config.toml
n_layer = 9
d_model = 768
n_experts = 16
experts_per_token = 1
activation = "squared_relu"
routed_scale = 4.83
balance_loss = 0.00207
router_bias = true
init_std_router = 0.0117
optimizer = "soap_variant"
beta1 = 0.95
beta2 = 0.98
Below are experts of layer 2 (counted from 0) of a mixture-of-experts language model. Rows are named router (the router's row for the expert), up (a neuron's input weights, with its number) and show model dimensions 544-575. Each number is 128 + 32 x the weight over its row's rms, rounded and kept within 0 to 255.
Before each expert's rows: "mostly gets" lists some tokens that are sent to it at least half of the time. This comes from a sample of Wikipedia text that the model never trained on.

# expert 4
mostly gets: " third", " back", ") is a", " second", " won the", " and was"
router [163 123 136 129 129 184 102 130  64 160 144 146 124  92 140 146 162 114 118 107 108  98 127 108 109 135 113  79 140  99  79 143]
up0 [106 155 168 115 119  84 124 100 106  95 122 101 191 113 173 110 117 139 152  96 131 137 110 139  71 104 126 138 110 102 125 163]
up1 [137 145 110 121 182  62 117  70 152 138 120 192 165 169 112 155  77  88 115 155  65 170 148  70  19 157 157  93 134 130  81 134]
up2 [139 131 132 141 151 154 171 115  94  98  96 120 131 187 112 124  96 110 128 138  82 139 119 101 176  87 147 110 123 110 139 152]
up3 [ 47 110 135  99  76 112 163 150 108 160 155  79 165 126 126  80 144  84 142 179 142 118 120 151 139 138 167 151 100 142 143  99]
up4 [138 169 182 133 162 176 120 121  99 117 131 135 131 183 150 120  97 107 149 150  39  85 173 159  80  70 154 162 124  96 113 113]
up5 [125  79 131 154 129  97  90 148 160  69 122 115 114 130 112  82 184  86 145 159 153 136  63 105 141 133 125  92 132 120  90 112]
up6 [145  99 152 177 178 147 110 120 176 135 115 106 187 121 156 119  63 110 127 142 144 142 112  82 101 152 139 100 148 112 115 144]
up7 [142  90 131 162 163 107  97 152  66 126 128 144 116  89 205 169 127 125 165 169 119  80  89 171 128  99 162 133 110 137 107 125]
up8 [132 139 134 123 132 149 114  92  74 138 151 143 170 128  55  88 145 183 161 130 140  88 152 175 129 153 117 120 160  70 173 124]
up9 [145 131 113  93  85 123 129 134 182 158  96 129 116 128 108 104 158 101 108 107 209 148  71 121 115 136 150 135 110 136 128 165]
up10 [203 140 110 131 108 200 147 157 164 105 122 112 149 148 155 158 174 148 125 134 162  72 107 141 132  48 102 109 126 106 140 170]
up11 [147 163 169 147 159 109 152  89  87 147 145  78 107  89 121  60 141  97 118 163  88 107  91 170 152  76 137  95 139  76 177  93]
up12 [143 120 140 148 184 125 116 111 125  89 147 105  82 147 158 126 131  80 116  90 151 134  93 126  95 152 145 117 122  81 158 122]
up13 [109 132 129  61 117  77 137 169 121 154 138  88 126 156 157 112 190 135 152 145 160 105 102 148 117 177 152  36 118 101  87 137]

# expert 12
mostly gets: " other", " several", " these", " many", " local", " various"
router [134 156 138  86  79 148 137 182 106 101 114 125 182 155 149  97  84 152 158  95 108 131 155 117 145 177 105 116 198  76 157 100]
up0 [121 167 144 135 104 182 139 162 141  89 209 121 155 128 146 120  86 171 127 108 113 174 184 115  57 163 144 116 105 113 159 118]
up1 [140 126 137  87 104 107 127 163  59 107 129 110 130 128 172 142 130 136  73 108 112  90  32 132 113 116 166 142 103 132 109  96]
up2 [150 186 139  56  97 146  53 117  75 113 140  76 124 141 144 141 146 146 168  87  74 114 119  93  93 182 121 106 165 153 132  68]
up3 [148 116  80 160  97  27 161 114 110 110  69 152 112 110 121 112 157 170 143 113 144  82 177  99 146 175 165 118 163 128 128  90]
up4 [103 140  81 165 144 145 159 157 152 146 107 191  99 161 101 177 117 155  66 126 133 108 146 111  52 101  72  87  85 103 123 117]
up5 [ 52 185  94 112  94  64 167  88 132  93 170 112 106 162 102 123 117 114  55 190 166 161 185 150  80 163 108 130 114 111 115  58]
up6 [167 169 169 119 122 125  47  98 182  85 113 123 142 168 174 155 185 101 132 190  97  99  91  74 128 110  99 203 131  86 148 119]
up7 [104 172 116  96  53 113 108 103  89 176 109 129  85  81 139 138 183 111 122 159 132 163  89  93  77 100 107 110 124 115  83 105]
up8 [115 139 135 175 132  46 163 100 123  80 152 121 134 170 106 129 131 110 127 112  39 146 168 112 116 154 136 214  78 142 135 114]
up9 [146 175 101 128 131 150 106 138 112  80  65 158 110 131 143 147 141  89 101 166 102 105 184 137 168 112 114  99 135 118 185 123]
up10 [ 78 161 139 154 156 128 175 142 126 106  98 116 151 161  78 130 125 142 167 169 108 179 125 166 128  76 146 161 145 120 118 169]
up11 [196 141 134 182 109 153 141 129 165 135 100 130 138  84 122 100  90 124 117  86 114  39 165 181 140  89 105 143 146 116 149 131]
up12 [149 211 178 123 199 139 140 100 136 143 142 127 131 116 115 132 114  98 122 127 157 123  92 107 118 165 110 129 141 132  92 105]
up13 [178 121  93 118 135 107 168 181  56 157 108 114 138 123 159 129 141 145  74 107 124 133  51 155 152  85 103 119 138 104 146 132]

# expert 15
mostly gets: ", and", " and", " and the", "),", " or", ","
router [100  86 175  83 106 113 144 176 160 110 161 140  72 122 150 131 136 116  83 104  94 165 157 167 101 144 172 156 156 108  75 162]
up0 [ 99 176 144 104 147 156  94 102 164  80 144 203  88 118 114 168 121 129 168 114 109 171 145  82 122 130 118  73 167 125 142 203]
up1 [156 139 133 108  68 149 116 170 120 141  68 147 152 138 123  84 130 104 109  71 136 111 141  81 138 127 207 115 161 137 138 137]
up2 [119 147  86  78 133 109 100  90  63 128  99 142 130 171  85 102 176 171 174 139 124 132 157 139 115 102  83  82  77 151 130 162]
up3 [ 65 159 126  84 138 118 121 123 170 131 142 111 130 148 107 114  99 138 126 111 204 149 107 143 104 151 136 104 157 136 141 122]
up4 [ 86 135  86  98 119 154 163 114 108 140 168 117 129 108 125 141 105 118  86 169 152 201 191 127  85 155  91 150 173  72  87  69]
up5 [ 91 119 174 112 185 141  88 148 136 126 123 117  89 116 152 119 148 156  81 139  88 145 116 126  90 115 108  85 162  63 162 127]
up6 [134 153 121 101 140 123 118 153 141  82 116 121 135  92  87 159 175 149  59 167 155 130 158 146  92 169 140 101 120  68  74 123]
up7 [ 50 122 124 123  90 118 120 101 169  84  84 133  95 118 136 162 147  85 108 113 140 134 133 147 130 113 108  94 156  88 175 170]
up8 [ 88 126 110  89 147 105 149 124  70 126 139 105 105 159 113 201 161 136  89 182 163 163 128 130  70 161 116 171 130 199  81 147]
up9 [ 85 120 132 147  87 114  82 111 132 127 137  87 156 117 104  78  87 128 160  95 120  89 165 155  61 139 118 183 135 104 119 128]
up10 [107 133  89 143  89 169  73  77  81 150 121  67 109 124 122 115 199 108  78 120 168 120  90 153 117 126 138 142 109  71  85 163]
up11 [153  90 136 227 137 121 134 184 114 103 163 129 132 112  97 144 190 121 126 134  57 150 134 169 108 110 113 113 101 158 188  93]
up12 [114 130 124  99 122  88 123 152 158 144  90  80 127 139 159 114 135 113 149 147 119 143 159 115  91 114 149  93 163  94 109 176]
up13 [ 51 123 115 122 141  81 123 101 155 127 114  85 105 156 131 110 198 125  98 101 174 172 100 144 109 107  99  56 146 167 135 150]